Below are experts of layer 4 (counted from 0) of a mixture-of-experts language model. Rows are named router (the router's row for the expert), up (a neuron's input weights, with its number) and show model dimensions 160-319. Each number is 128 + 32 x the weight over its row's rms, rounded and kept within 0 to 255. Numbers have three digits each.
Before each expert's rows: a language model's description of what the expert responds to. This comes from a sample of Wikipedia text that the model never trained on.

# expert 13
It responds to: Sentence-final periods, closing quote punctuation and line breaks, the conjunctions and/or joining noun phrases in prose, and prefixes ex, pre, trans.
router:092148067105184096080165111108180146108101160144173185088135165119128097104069161128152133124213146108140080111104118139116131148142138113081113091117121132122141107163141081122099182159198143136095138091095150172100043124116160154138157137131138164127125068122140168173154117086113053184136116118153164136154128155172179167122131145078149134099083127159151105121149142107145146094086133136082152134102113153160140152129141107176130102141166123070107149181101120118148107114138152
up5:134084122160153123164081123125171149166170129076123135129152159134105170125112136092105111127106193165097145124100115111150086131088144118150146128146159139140141107177109116127082120185100104111122095123125122157135119129106116170135094143068143168097122110130093117158148118108166068118055139185169214144097152156106147170133140135146122126141119075142114240133104132138099130139173073129085143073144114179147130074062194169165187125191076171136108096129145085158161094154153125
up6:106093182057125110151123139107082113107171127106145110127113176191083173119091059194134054134182110123151074171149106150179164092148109122112107127113152130119136126117116106128124074138148129230052099104109115138121173121176139128131175159070111130122102170177140151107167131147097113128112096163144124142078141093146074067061096105045160138120159101121107169118138116159122141173133167126129144148133031157126118159057115142187116094152139130191095123145105111100158139168166134
up7:168171081139127151095085138069155103146108136130160174104162130159113175087156169103168143143123160115132140099105117115086110128161149059100126121107110078089091075165133102166132130143120107119105161091067161140085081062085132192111128075093130144159115076101109122187177125125129109154134071164180165150134114177125173067174137154115173149080094090155184144134164155083186107138132090189084132120131116170161176116090183132155141096163155097103116145139095119114138091162142154
up8:168117089151156117070093163128144087147115158130095120064155125121093149137128141150142122137095114131117080078134152125145141147214119179104111132126182177130170141142145094136145108155113097116183113145090103131149108118144148183178146148138069138015119155127120098098106115119093172131100105123158153187117119163092104182136128128158134135080112138102122183148109123112136099178132151193107185108130106201140140078117100161100135137154128167125129138204146118143153168177144148
up9:123116125128058085077092135138112152139099164188159143126148123081139151154115105138173111142102146127166100144166074161102128152150162129034136174149107045164108104082144154074154083158180117081130161112151150030133131100112142162133111124082146131189129135121126145141140180053114099110092063137140129134099101116126138106140077104123096109107118126149167117124147128098154126046102102124133144127154108105160145142141118098105130149101171105149152124171091125141100123142146129
up10:147098077181126151118147144131174080087110164136175130127132145162184164159153138097150159137091172152120162093093210102087125136136102096155108052123160142186141135149091093102076119151104125096130119166119101106080127100187158143136111154139082099053098106104104091111098115111157163166103070166156110149070104163187140182079123132150188104078116131109128182158088087122121117138163129178156164141073100051112134155142140110155076144075157118087163168152145087134167189105147142
up11:153120043158150123109120112143139117157138163107154108096141218134161114156124169127119121155131143121129126171187174141153142112147088109138155087138124119146136127100106102112125091184127087071094123124090095119116147101128146146168153107108149105086157065030168147159167105105079092121118109118183106127114100119206111165128114113098167106090136117118163195144182104126164124070182124154136142143129127130103089155122094066132148188108153146140127092078160089129174167097136099
up12:126146136112191089135187142158099085094154108137147147152164119146073065118150159146172138135086087114143150141118143125110121078131150143079149133122083067128125132122134091143104119134169115159108119093181200152106166138067118116087141113108137204106087140095121113060121176120059183130069107125108181135094135126149117104096151145147138137085110081071163113168123108134162161150125157107066131141147154212127104146165074044105154094069088081107150094162126088143136043088095111
up13:142104161150136110131142139097224065127115145119108109121125166117104166116074138104113107145104146135071133124130109158120133160190144170169102160107121173138132113131092103177158130121133126187162091155210099112133163182182190137140107131102117122087170052105096112089158121121119150126053086170141131085119177115074150141099156142200088119123112154103126113141098071095146179156159167149121114193111122080116116141127099130152087132116125175161107104099172038078180062122140135
up14:157127089171072135100143163176147112140166164136115105056137127096179133134128142123128075090095079141121062098135135137110150169108125117148127163155125132168103136118156139157134077158115089060169167124171138117071117103111116155146137123118116114088093171181081122135114181047151126131117140154206094138131072184118155118137127164218162084116119136069208147129161126153114131135157171135176161124105112138129171124120148123136158162163119161131141098080151120117129153154139138
up15:120096147112073094128136080119148154170178158160164171088140147143174100081144128174110123122172156114112083106048143107123082156150153137160127131125130180092122143133132067061103152118100135094131128112164111118178144139110135121107205174166153140099138088145147144189147118131142145124034083091182142137210107121151135155164131170164120110114107087091177085144121144124101133079122156110104090146091124079147124137152128108090171126168134171100089104125160132102120073171187168
up16:105095149083182154151079157120134114092149129152143091137089133120160123146073147128089163097091151190178083102156137123165122131112093140122126118103080146169118076175153155075140146102167140168121163121129132132120114076126133118123134178129150128134128148213085099116102129052101108131075081119098135095130132109139040116093171161137199139162102145092074095173173135168091129153139149079193129181086122137144136102091207149131169091130114084169164145142091152150111151186101138
up17:136181120124172045132108177117183172128188108123109135157115133105117127128103097148118077055206123141150107194117171148113089127093164018049174158151160071119112130147124085138093120175134130100087154097109159142190132154135137101103138111154124132149123115109148180183117116077110122084103114158168192223127119112129076121174130165139113127088108155182130130103200142163127126073147130093112116131137163174146057106143152149072202141136112138087112101126092116164077136110120142

# expert 3
It responds to: Early word pieces after a prefix or initial letters, like Und-is-closed, new-sp-aper, Sim-ult-aneously, cons-ec-rating, plus Des, Rec, det, An.
router:155178125096161113105129089111127096083139190138190200079103156135134118118100133044212167084173125089142098131075142192155169132160141096086085097096202153110095116154134070115110131138160157104085126129104149119121042104072163160116168081139098135104152103130152111183161114091133109169102122056160113138158155159097138140172141153131137144054079133110147122114138135169157172117121095108105095171053106139156138126112135102154131107164186087094087133150112131113141067132168193
up1:128133115130118062114146225088182125154086121165182136078165150045115161120113103121186126089129073137106139102191120091099128156079171056126082127156125083120071096109124160132123131133121156119140178148118151093126078082182149125117146142099098191104070076130101206119119099129121104150081137174081136133113161141072147142186120082179123103156074140162168123141109161130100138107146087150118121153137140147095115161147139065144110128161117145171104169125113129138054062142153124
up2:106118120177162138135093135113149148145083171070142133128139126111142092084133160051165044133090154131097098091129137162162120102147097115134096127178135115191152146119111104169131152096139116148176119095149130158139165102078061161165128137171123099103113129151203141123203133098155061178134104165119106106156060169121112191189205142184147070124080110157154172157121167140084089118128095164125126093036123137110091110135140101133124129143172107138101103162124136105162175172144126
up3:107094116147112162162122184125121133147161125119195145175156141099126134124097146131125134130126168121158107098151093145096099186128117069127162117056097109117110075105054162104095116179122121154106136080087167162136060080125136136150164160098126172127071143137151098108097172153118070139103038160101116133121157131081089126178174137122175148142187098187173176153122136100164135116123097103128108150158161113111119225089196076127175059110132075180117136126092147138162139087094122
up4:144148179114199113119169099152132171115070105150146112147093162126132177093136105102070093124147102065130121090181124132189071159125138128112104133103134099169104153130135122130165165085132127125101126104146199067170083099073155151108158129169140171107131182138145156180159160118097151153161132178131082138105176200112112117164103124153183105123135104149132163159139129148109130121088125039111149082136099160175106144123178114128159110193194064121075098148112102157181132167093119
up5:148117098149190144130106100126127084108192115087078110158185079162192124081145143073057121149096154132126119112131142170146129151185152113181144085118129095126192077133123130110131189143150091219086087125098143184126118103149177141142089131105129125196086122209161124123100035160170111153097145156064106107099195136131163117155150163148137135123160130165107154140124157201128151136157132145107122175086085120143166165126149064148137125156119127113155101099134105140132100121133124
up6:056123117142089097144174198128148101161192144089131135166129129169147117180118132096154135114151161112147146122218099112076086141140147133081130100152124058104075106117111128103125110029120134118187162115144141088166154046126185152117117103175113117134105105123152198182166098150095076095138100179117110186093158116121103190148125124152123145137135171142131116114164082116176169114115138169124152114107062107131126151154173084185187113138136106110058126108097123124107117135103123
up7:159146102135129163090176143149150192062128140155191161091108152163156150110161127103122133173115168136127126131046152177177141146130093098156102066148159108172149153124194137153135132133143098164109157199104059169140126130086159168183171116139103038137131112159144095132100090099119087136095129105125084097067135145126165151110105120119113124086144135158122114098121129080137149137134193173143097072084080075127191179188105081129105116088104142090144134183130099096144155191183169
up8:177188098118151083123151093105110158194127041147080125165108072155106164098146212095160122137155116111194101107140074117126142152168103066100139138119139123051110072169121136101160163161111113155140145120182116129126090154092094169107146092161139143166142130135128105180156128146149127170088119140123084057137177191130135088169126175108109177098135152130074066067159153195106174133167185113084093137123139152139110151108103146097122126108103131076142110112142132125149139120162169
up9:127110138150125194135101150085091113079155196120134119059144136062111105114122092104122107092127091165130108099088123118126117172089185126145096109159115125129072136141147114217099093152135146108144123106084094110133114074154141104150125142139107109110122108111132085108092133092181166097120131148087126138122113106146063128127147140090070156117163153070140040134123118156147134150155178146118170140172111138115081152137131089163050149124134154107181181110172129134170153145097112
up10:136148156069159105066155096181134123072132153144145133095099115175110087091134170080137104113108134128100135096150166208161124132075149152092123130100075142114111157089146146132082165121142133159160128147116150116136147119098131169112209112212131122204166104117158130167121116115136093101187119129137098120181128129120160153164182153135146139167106145183109096109145112159126099143122149097073112173086136208064144071153114108124112101116146171092079159139147158108108147083097124
up11:109133121149148089115076129097116136098146168072133175090122139180163155111150138095116159124174124126168122057145109133093111168185157111111177153102097098134128085174181083172157092139086098149125139122140085082116165164143157182163147125092175111032145146101084121141140143123066130135111094114100075086161131117137124114134143153102099143186164154124116114146143130170129146107125107128150090141128156148159137115121149074141154159118113113103123137160112141101129075110148123
up12:149139131106058138107188118137103078131153149126158186118144131099157124168160143165154119065094137144112109148091199108102189159102142169129071132126091121077140141143162130094105157072152076167105187133100132185121094144057126138182109087110074078136113080072144117131194149115142106145137168093123082090155083181103195086124128139140071125053116170112112084118082129106166119147054127153106122186118118110144152139141111096137087143142094103192146150144162116174173098076117135
up13:119157103131171090151122144122105130046094165150167156171124169148181078084051151122165062105175146074122226160149172169115101143124055151082184175060085158138109111142116113071101141118157120083151105071159167097142124074115123108094103145091095141089130167154152097125136084069118138149115103139079085145130138104193084117128153208091111159090183163107086094125147152131139118110117099067138123146130144132151084100131158143130068096151209061106125112082087133169135138094101157

# expert 62
It responds to: Line breaks, section heading markers == and ===, table separator rows, plus the ic in expl-ic-it and algebra-ic.
router:141175085121148109113129151100154131134148132149136170071078142107148112086100174101122154123160109120158125100067113137122123119094100079065116075113154112193108075153132134098137140164125141115131127119117125121122110111148173186168144162115067142078089071080135140166189117105141079161145119063158184185150124163144175143127119152109136169117081124124179141074159160166188173124086121124119127131093094147133149176109164096196139110166155132113144176153158116043161108135106157
up4:113157110180138112127060081182128132140098152156127176109154107094090095129141158127118088165143154150080116182101066102134148137085132141099092146176082160153141111167129105220165157098075155142190134117144129105104137118147126127152083101117121153072130122062136097174174123072155074162158162074127139120201166177134156107109096127096118096104138142111128164044129129179200138104159111101139163083126100091134109083110148108190094138151154138109195119075133200080146120061110094
up5:148113170140124139139184102149114139207119121089149104108085113160205117140029142101126145120126096137157165127102160115154106115129112132178124165108139151144089126121064115165087156114054101133101122124142124141127144152141155162165153130170096106121194122096144121195117077125069145155102136098093126107088140083151125076075134097094152129134124143139144136133144116130138124131093170109114150149086127124172164083129139112152131175125138126113116088137148088156156126166147140
up6:133164187080138122192182144070095148110100140176172177113097076087061171113146124103126108160111138062106126079141141124110130115160101143152110115176114166124158133096117118147115174137191190120114126122142124110117094061130168093137126142153149130165079161139090128146096161099161116145107119119119105158077128098116097076115116110119098123145095118164141142138109063092196161058107171149109149142100098130190165099115134080141124145177167104090115100105124179111137108178121139
up7:103168126114144182113082094208193131060130177128155140079108101103090075120182111102117067127160156165146146156094114115183148114175105148065122103146160128149170181148152145149145115108155137132147126142146124117098132168141116168175162148180116126171176076142156155121122092112114069150153107099162094092178105118139157122119103132140166112094147163075155144111130130114120126131134076132082145088076147200134086063127118122049187123110131117144116162126180158121157096141136151
up8:145161116130158165159165113074098099114078146113126138134118125156108106132124165091167124080149139134171117101106122161105109148108143138187045078104125149083109096129137069089118147175127145129084157100102178126099090106082167128172113071121143137140118113085112124127099100067169115168137053103111119089116167123105134118166139174111154162124084142142144143135197133123114205130080107141084136128092125140162147150099172101121088085147135077087102209219116138081148103110177187
up9:136150089134101176079170138110136119138168120078149100094124110117047086142101071088113143117133105135186139113103113120148108132099135163186102165148130205152120104162164167142119119097123130176117172117146108167088152138137067156146123141194185130172209067168137156105126120161108138169081120057122080169119100121107118130166105101122104121116099125176111186169178115094128168154125122144134154148130104057103157183177116151173062134097128097147113149176121107107133062172182111
up10:131149152136139132139053079160167160155186113157143145076102098135108082136129084134123085094144134142156151101120090163070127107102151083153157173058174109158094151132059127106142170141149106119106080091171154147132198151140120139169105111096193175137104153133112125191083161110148111132163137124113144144179140097117087139095147139063176149114110178097122093156213132174157133134086155115111145115145122104145093203171150162143049111089090121128119151136138106127123120111126124
up11:121104145174142135112125120141119082138110101159147102130145101129143101115166147177149103097122108123138083123141138170101195161095089087135115086000097130171130111112168153124145110132144128135103150104127151119117099157141112099081140121135182116172144134168145141103202164113196123085134144088102081166155107153098172198086126166110087152137168141128114101165154152141118124107123148116130143111051135067111132166106102136161087145148089120167050176111109154169152130073117122
up12:161124104105167143160152127103087115120143131174099103088135206136087154110135109098090170142129120162140184054143144179119072108107115148148144116085153087161120174135079130075101161159166086130125166098107115099115152128167131136168102105091163111070142131089095114090190165108178170143144120098135131202116180141151146211148130120127121137142101127123194089123144118108147155128121142147148148159165128168112143181126131117183096109187148122155081097072106149172119111139156134
up13:138161109120100147092137124173140134104112148093158122100124139142134109146120118122129169090117113097076131125156134149117184129150145125183086125105127095146111125145062130129129159061065145180194104082108191091122162092119156158150088131128140093148200116152147129144071139095117141122177071054097102098085126091115102136106157125093086160149144190104091152122141099100151149147153115173124113179180072127135125172234176106201085053179125117159175141101079085148119177173118135
up14:098122151157096191111134113163124108151133131123112146134096121176176167111083116125103158124104192128103152148114117138108167125133111151151116183124174144133128200154110139139070104165109042152087146108111131222090179106172171132117086135092176081101169143147101144135072126114115125132166083124131132119047104102131170108159153117105188172161084103133069125101128121179114066143125129147143096182147072076128120176146132114123081140131169142191115088097061136118097129122119131
up15:123139143121126172064121154117116110094058137156123182137154148076138145113073147098130067149133131101173133104149099130143114120148138146076176095130103094105124133100093098079117151106166127087149110096182157109158125065039188159081123118141176111117151107165110152141171082118112038126172090145100154061136123183136099111212134136113202132148128184089157124153088123170125139163163102060157113129155134146113078120066156095120168103197128148151160136093119146051159092139088112
up16:142090131122109133142118125144127122119153116162135142188152124091163101150168176193149107119143165138119071181109134140076136136106145123112119066127131114112166083183175146208134127118075146113127090166123073153073125138106103146072143149118178176101066148104142122113084172134156176117171092147128133137151094161114126185212154190132108129023113125108255143093131158122119125133169115108158088135121101160128146093089187116131173099159163140106137170130163141102150120076122169